config = dict(
    num_hidden_layers=10,
    hidden_size=192,
    n_experts=48,
    experts_per_token=2,
    d_expert=96,
    d_shared_expert=128,
    hidden_act='swiglu',
    moe_layers=[1, 2, 3, 4, 5, 6, 7, 8, 9],
    router_score='sigmoid',
    normalize_top_k=False,
    routed_scale=1.0,
    balance_loss=0.00211,
    balance_bias=True,
    init_std_router=0.017,
    lr_router=0.000909,
    vocab_size=32768,
    norm='rmsnorm',
    norm_eps=1e-05,
    tie_word_embeddings=False,
    optimizer='adamw',
    learning_rate=0.00165,
    beta1=0.95,
    beta2=0.99,
    max_grad_norm=1.0,
    batch_tokens=[32768, 65536, 131072],
    max_seq_len=768,
    train_tokens=346400000,
    max_steps=5202,
    dataset='wikipedia_en',
)
Below are experts of layer 6 (counted from 0) of a mixture-of-experts language model. Rows are named router (the router's row for the expert), gate (a neuron's input weights, with its number), up (a neuron's input weights, with its number) and show model dimensions 96-191. Each number is 200 + 30 x the weight over its row's rms, rounded and kept within 0 to 999.
After each expert's rows: a language model's description of what the expert responds to. This comes from a sample of Wikipedia text that the model never trained on.

# expert 25
router,241,233,136,244,191,236,229,248,205,212,185,227,231,218,225,174,174,183,242,173,175,230,189,149,164,246,223,217,198,142,159,181,158,206,202,169,185,223,218,208,221,207,178,244,200,231,191,223,205,171,179,208,214,229,222,163,216,175,156,189,186,193,180,213,196,219,184,160,153,193,171,198,189,270,217,229,180,220,217,195,240,180,139,170,162,233,212,208,212,211,170,196,154,217,183,188
gate0,140,236,183,245,229,267,181,238,187,194,225,244,230,233,193,239,144,203,194,173,222,220,198,205,203,188,194,164,206,215,145,195,227,192,240,202,201,221,191,230,161,212,229,193,174,202,197,213,186,189,128,184,211,212,191,206,196,160,173,196,190,225,230,171,174,174,239,145,167,210,183,188,188,235,130,193,241,187,152,190,205,260,230,172,168,231,233,186,186,205,198,185,165,246,221,220
up0,222,179,166,291,159,198,218,199,201,208,212,224,222,189,189,143,238,221,265,188,189,181,198,216,170,222,234,179,209,196,129,190,159,199,202,176,162,235,243,236,210,218,197,201,200,223,157,210,273,193,201,214,209,168,154,208,218,216,215,194,203,221,207,198,186,219,135,176,224,228,178,171,187,270,197,239,163,183,193,171,188,188,176,212,156,216,222,211,220,215,193,215,232,191,198,185
Digits and year pieces in football career lists and score tables, plus position or country codes after pipes: | FW, | GER, 2–7.

# expert 37
router,233,200,222,190,204,214,182,202,202,180,162,200,237,155,194,176,186,192,233,150,184,239,219,188,181,163,250,152,202,165,143,224,206,187,200,155,167,185,187,218,227,216,175,195,240,173,188,194,255,191,195,209,233,210,214,248,224,187,166,237,177,220,221,235,182,204,158,218,182,202,166,252,175,213,211,232,174,222,171,204,209,241,168,174,256,257,176,262,181,157,140,206,157,211,183,199
gate0,221,187,195,274,246,183,180,186,169,211,175,199,191,167,191,150,197,230,228,185,151,210,233,192,244,186,204,162,222,149,206,163,255,238,204,218,216,215,233,188,215,188,189,199,226,174,190,193,226,185,227,236,208,204,204,200,203,207,171,154,210,210,200,171,173,263,160,213,187,218,250,197,180,190,206,241,194,165,198,171,198,168,210,239,240,146,232,210,140,192,234,250,208,203,153,214
up0,236,183,198,247,237,185,236,250,146,189,192,195,202,200,167,167,186,199,173,234,218,222,198,203,180,192,249,204,191,224,140,208,187,195,197,215,195,270,181,226,238,195,230,232,239,187,271,192,224,190,177,160,174,256,253,178,245,187,193,183,153,227,191,198,206,208,199,210,246,244,200,208,200,162,141,173,95,169,163,135,129,217,227,214,174,219,170,212,176,188,215,193,227,196,185,214
Common given names and initials before a surname, such as William, John, David, J., often after "by" or a line break.

# expert 22
router,270,177,210,268,260,238,221,180,188,200,193,221,200,255,235,164,203,244,210,206,146,207,179,231,175,177,193,193,195,174,195,180,259,199,241,172,174,236,240,219,218,194,191,232,229,190,188,210,248,175,193,190,205,216,196,235,259,182,196,247,173,178,214,185,206,226,202,169,174,193,194,180,202,208,174,212,180,161,165,189,219,185,154,176,176,212,161,162,184,242,212,197,171,194,201,211
gate0,276,186,193,234,202,207,197,217,190,205,143,227,166,227,133,205,184,249,208,238,211,166,226,158,197,247,168,211,221,183,243,208,236,198,218,185,163,238,196,145,261,186,220,242,245,193,149,229,160,228,171,191,179,175,168,237,183,190,114,192,250,189,206,206,256,210,235,284,157,223,188,240,190,219,203,234,219,187,200,222,190,193,219,193,258,153,200,204,209,213,204,188,217,182,198,210
up0,192,191,153,197,174,159,158,221,219,238,229,193,217,205,215,212,206,142,217,209,185,220,212,114,151,210,222,178,183,200,180,219,136,245,157,216,205,245,157,182,206,192,199,216,167,251,190,202,171,225,237,204,178,218,132,192,162,169,185,209,199,149,179,149,148,213,196,175,202,189,183,203,151,192,231,184,180,206,222,158,230,201,200,198,214,227,193,263,182,192,211,160,185,219,232,234
Surname endings and parts in sports rosters and results, often Slavic or Nordic, such as -ović, -ová, -owski, Halvorsen, Beck.

# expert 2
router,190,208,174,192,232,196,218,202,202,172,205,248,195,207,209,176,224,226,187,201,240,203,203,177,182,197,182,176,223,198,193,164,176,180,189,215,198,206,237,243,274,220,188,245,189,187,167,204,271,200,188,212,219,177,191,180,246,186,181,229,185,146,202,208,210,155,170,184,106,225,198,172,209,232,198,219,166,180,200,244,204,238,156,242,222,205,167,224,199,203,186,185,161,144,172,239
gate0,175,241,174,169,96,209,195,190,154,221,212,223,186,158,218,209,192,219,188,189,209,213,194,232,236,204,208,174,193,167,156,177,236,217,196,189,239,187,193,212,176,193,142,169,207,176,127,187,231,205,182,180,157,216,163,210,251,122,165,175,202,112,212,219,230,193,264,193,185,221,183,222,207,223,196,234,128,253,168,187,154,230,244,195,192,214,214,194,188,218,143,241,165,225,222,212
up0,187,163,225,236,219,228,172,170,201,203,221,168,233,236,185,194,151,219,176,234,170,211,209,212,218,182,195,200,167,147,215,211,212,176,183,208,138,224,177,245,193,207,186,199,200,201,202,222,238,165,178,206,162,211,215,157,167,200,184,236,153,206,216,182,198,255,176,138,192,248,141,108,238,203,185,164,228,247,259,210,249,156,167,158,235,184,176,171,211,205,175,171,190,229,180,171
Line and cell starts in year lists and tables, mostly the first digit of years after newlines, pipes, dashes or commas, such as 1998, 2021.

# expert 39
router,210,177,207,202,222,215,236,191,195,187,179,218,209,206,222,181,190,199,246,212,182,216,197,188,197,200,194,168,153,145,222,145,226,144,207,183,193,207,221,217,276,178,199,259,169,190,174,170,244,156,147,215,179,258,191,174,204,168,181,199,189,196,165,182,202,206,147,198,161,232,174,154,153,201,168,230,207,181,187,216,212,181,176,230,149,226,146,237,145,191,178,189,156,198,190,203
gate0,183,187,220,175,203,227,229,199,179,266,233,180,259,268,223,206,198,182,201,210,148,230,218,188,170,245,227,151,223,177,177,183,192,156,218,211,155,229,176,205,231,224,202,207,158,246,210,191,225,147,199,187,198,214,216,240,214,223,131,186,226,237,199,253,198,208,207,152,185,203,190,161,168,189,197,234,248,204,152,209,187,183,168,214,160,233,166,209,179,208,215,194,171,178,195,216
up0,239,222,166,227,183,170,176,199,291,187,208,200,187,151,190,203,223,191,188,208,272,137,164,223,203,167,165,216,174,207,205,242,226,247,182,185,222,221,180,183,207,190,157,178,258,176,194,215,184,217,260,201,179,167,224,186,178,196,253,229,186,151,222,171,183,228,227,265,220,210,181,201,225,195,260,173,169,195,194,200,240,236,221,186,232,170,243,211,209,164,190,214,163,230,224,203
Pipes, closing parentheses, dashes and age or coordinate labels coming right before numbers in climate, sports and data tables.

# expert 33
router,260,234,186,235,223,228,176,182,193,214,189,203,227,178,221,182,167,183,235,180,194,228,230,211,188,211,204,159,157,179,169,201,211,153,197,155,179,253,211,177,263,188,225,237,208,184,200,204,201,189,186,182,213,217,195,198,233,171,210,187,195,232,202,197,196,211,194,182,132,203,219,209,190,284,201,220,214,193,189,202,219,182,173,157,181,219,164,202,196,187,162,217,168,204,263,216
gate0,185,227,186,203,206,194,241,164,141,207,210,168,196,216,214,157,211,200,227,193,202,238,267,147,174,170,173,163,181,173,143,211,188,175,218,178,175,215,171,192,281,195,204,245,248,193,215,190,203,207,211,188,190,234,172,229,171,201,225,188,154,210,177,179,234,174,225,190,157,196,261,225,164,222,170,197,151,198,196,174,183,161,178,200,228,240,163,208,200,136,216,185,242,211,198,170
up0,202,190,177,178,185,256,233,210,150,176,207,253,212,215,223,221,242,181,239,206,194,164,225,176,202,225,208,224,236,226,192,190,235,182,185,225,187,210,166,278,191,162,192,260,187,230,171,191,204,207,243,192,204,179,200,225,163,197,235,152,180,241,153,202,196,223,249,198,228,177,214,203,230,223,138,199,192,220,242,290,178,256,201,206,208,157,124,182,185,205,247,214,194,216,163,240
Final three digits of years after a leading 1 or 2, in dates, citations and careers: 1-922, 2-023, 1-784.

# expert 10
router,270,201,161,169,256,203,187,210,203,171,190,203,204,252,128,158,121,209,211,189,188,169,221,181,192,226,225,204,181,193,165,203,211,163,244,188,220,177,230,249,227,187,202,231,197,188,181,190,264,189,176,200,173,166,152,190,179,176,153,248,191,195,147,183,242,163,215,230,193,230,220,214,173,238,206,202,184,175,181,206,239,233,173,200,246,172,206,268,180,153,198,173,153,201,225,242
gate0,167,221,203,179,216,223,186,198,212,210,187,166,137,229,200,203,175,162,202,218,173,201,181,255,197,169,162,151,168,232,227,210,196,200,247,251,195,191,264,145,208,159,224,241,203,187,146,174,212,231,185,201,179,212,193,175,219,197,232,209,215,225,189,174,256,249,226,246,200,197,244,187,222,266,171,163,194,233,173,167,238,178,190,184,170,207,200,213,202,117,207,184,122,185,171,209
up0,177,218,146,205,183,196,217,236,220,199,218,156,189,232,197,254,203,188,199,218,206,201,173,197,222,169,137,235,182,232,217,177,131,229,222,228,169,226,203,183,187,126,189,219,190,161,169,135,237,197,180,156,161,189,207,221,149,191,208,192,185,241,201,221,196,215,222,216,183,195,211,242,210,188,219,195,205,176,183,210,178,132,206,243,224,150,228,259,185,153,187,221,135,253,230,210
The leading 1 of twentieth-century and older years in tables and parentheses, such as 1912, (1962); also abbreviations like c., No., rev.

# expert 44
router,223,193,160,222,206,224,227,254,188,187,198,216,225,220,185,200,174,220,289,197,203,237,190,200,237,217,229,214,170,163,186,166,202,147,184,144,168,228,215,202,210,218,178,217,185,264,179,216,212,195,191,227,209,211,212,194,178,189,163,181,184,183,198,205,222,209,161,202,150,218,183,215,208,237,200,198,197,178,192,195,214,182,194,190,207,203,189,239,207,153,164,184,193,174,201,216
gate0,183,200,205,250,195,243,213,211,234,235,227,144,264,210,187,146,203,227,206,166,256,180,213,211,220,259,200,200,156,193,207,182,170,167,160,185,175,192,236,220,168,203,176,172,219,208,234,200,208,209,143,170,234,238,200,145,207,158,191,171,191,199,235,214,216,193,193,177,193,191,175,245,175,203,207,221,199,186,150,194,202,212,170,174,211,156,182,181,213,184,129,146,200,162,224,149
up0,223,178,218,226,212,162,214,231,181,142,183,228,138,219,191,217,181,202,200,177,167,235,220,147,166,194,241,213,133,216,201,210,237,187,211,160,207,199,184,206,233,209,194,205,164,203,207,240,212,202,217,217,152,198,188,224,213,162,201,227,193,200,192,167,220,232,182,167,189,226,169,209,177,208,267,195,172,134,168,240,210,160,163,190,170,167,206,245,214,236,226,205,219,176,152,233
Numbers in sports statistics and election result tables between pipes, such as goals, points, scores, vote totals and turnout rows.

# expert 31
router,160,223,211,233,219,191,211,249,210,176,130,228,204,210,152,174,185,224,230,212,205,198,182,175,212,157,212,137,161,202,148,152,211,189,179,197,199,195,229,177,219,204,154,218,191,228,90,245,254,175,149,225,222,199,221,165,215,185,197,228,236,219,192,234,162,243,174,240,195,195,230,202,141,233,191,278,177,187,204,233,222,204,139,195,176,200,202,199,204,176,213,192,197,176,227,187
gate0,237,216,172,262,207,279,180,186,176,187,136,193,185,216,249,175,218,272,170,234,196,183,246,174,198,164,174,215,189,272,195,211,216,173,170,196,169,218,273,181,205,150,213,213,196,220,219,255,260,187,201,172,164,199,188,174,194,179,168,172,221,171,188,174,235,217,212,184,197,187,217,243,165,203,223,268,208,155,228,148,173,181,208,165,193,230,238,193,137,196,201,207,177,177,197,185
up0,200,104,157,173,185,230,168,135,272,213,139,216,208,241,188,162,183,270,210,244,193,214,188,196,219,212,190,172,164,196,204,191,216,229,209,169,203,195,245,150,265,244,239,207,188,187,173,172,216,184,245,212,220,170,214,203,238,158,200,255,245,167,167,274,191,201,209,155,225,221,163,221,228,224,229,238,227,209,209,191,175,141,247,258,215,206,169,226,170,201,181,176,153,129,156,232
Single consonant pieces inside words, such as Nure-m-berg and up-b-ringing, plus cells in chart and percentage tables.

# expert 28
router,155,241,186,235,216,250,210,181,199,200,200,206,242,203,193,216,183,197,209,139,230,206,212,196,204,164,195,238,197,172,194,165,210,157,249,191,176,187,209,178,220,172,148,197,213,198,195,215,262,180,173,228,203,191,181,266,185,178,162,221,176,175,198,189,188,191,165,243,180,194,195,220,180,182,236,242,192,232,234,219,203,210,188,206,208,238,149,228,213,167,196,203,123,202,252,237
gate0,246,257,188,203,218,198,252,206,251,186,194,245,158,167,230,197,139,177,238,174,181,202,182,178,258,217,250,177,216,191,226,179,125,205,186,220,192,215,142,195,211,175,155,204,195,194,254,268,259,197,211,216,195,203,212,223,180,148,159,170,203,188,162,192,211,206,191,229,194,240,226,165,223,165,191,215,162,211,236,238,164,196,185,209,212,212,208,246,211,178,221,250,212,228,208,249
up0,197,175,228,189,203,164,183,212,203,230,223,185,160,203,132,187,193,201,233,229,240,180,263,250,182,204,174,201,155,228,143,199,198,199,197,195,209,232,200,240,203,225,209,209,201,156,153,178,169,233,209,197,196,182,244,192,224,198,237,181,163,224,226,154,191,249,285,210,179,159,233,201,240,212,150,197,213,214,183,199,168,224,189,234,235,223,191,212,168,181,208,183,232,233,198,164
Hyphens, en dashes and slashes joining numbers in year ranges, ISBNs and scores, and list-item dashes at line starts.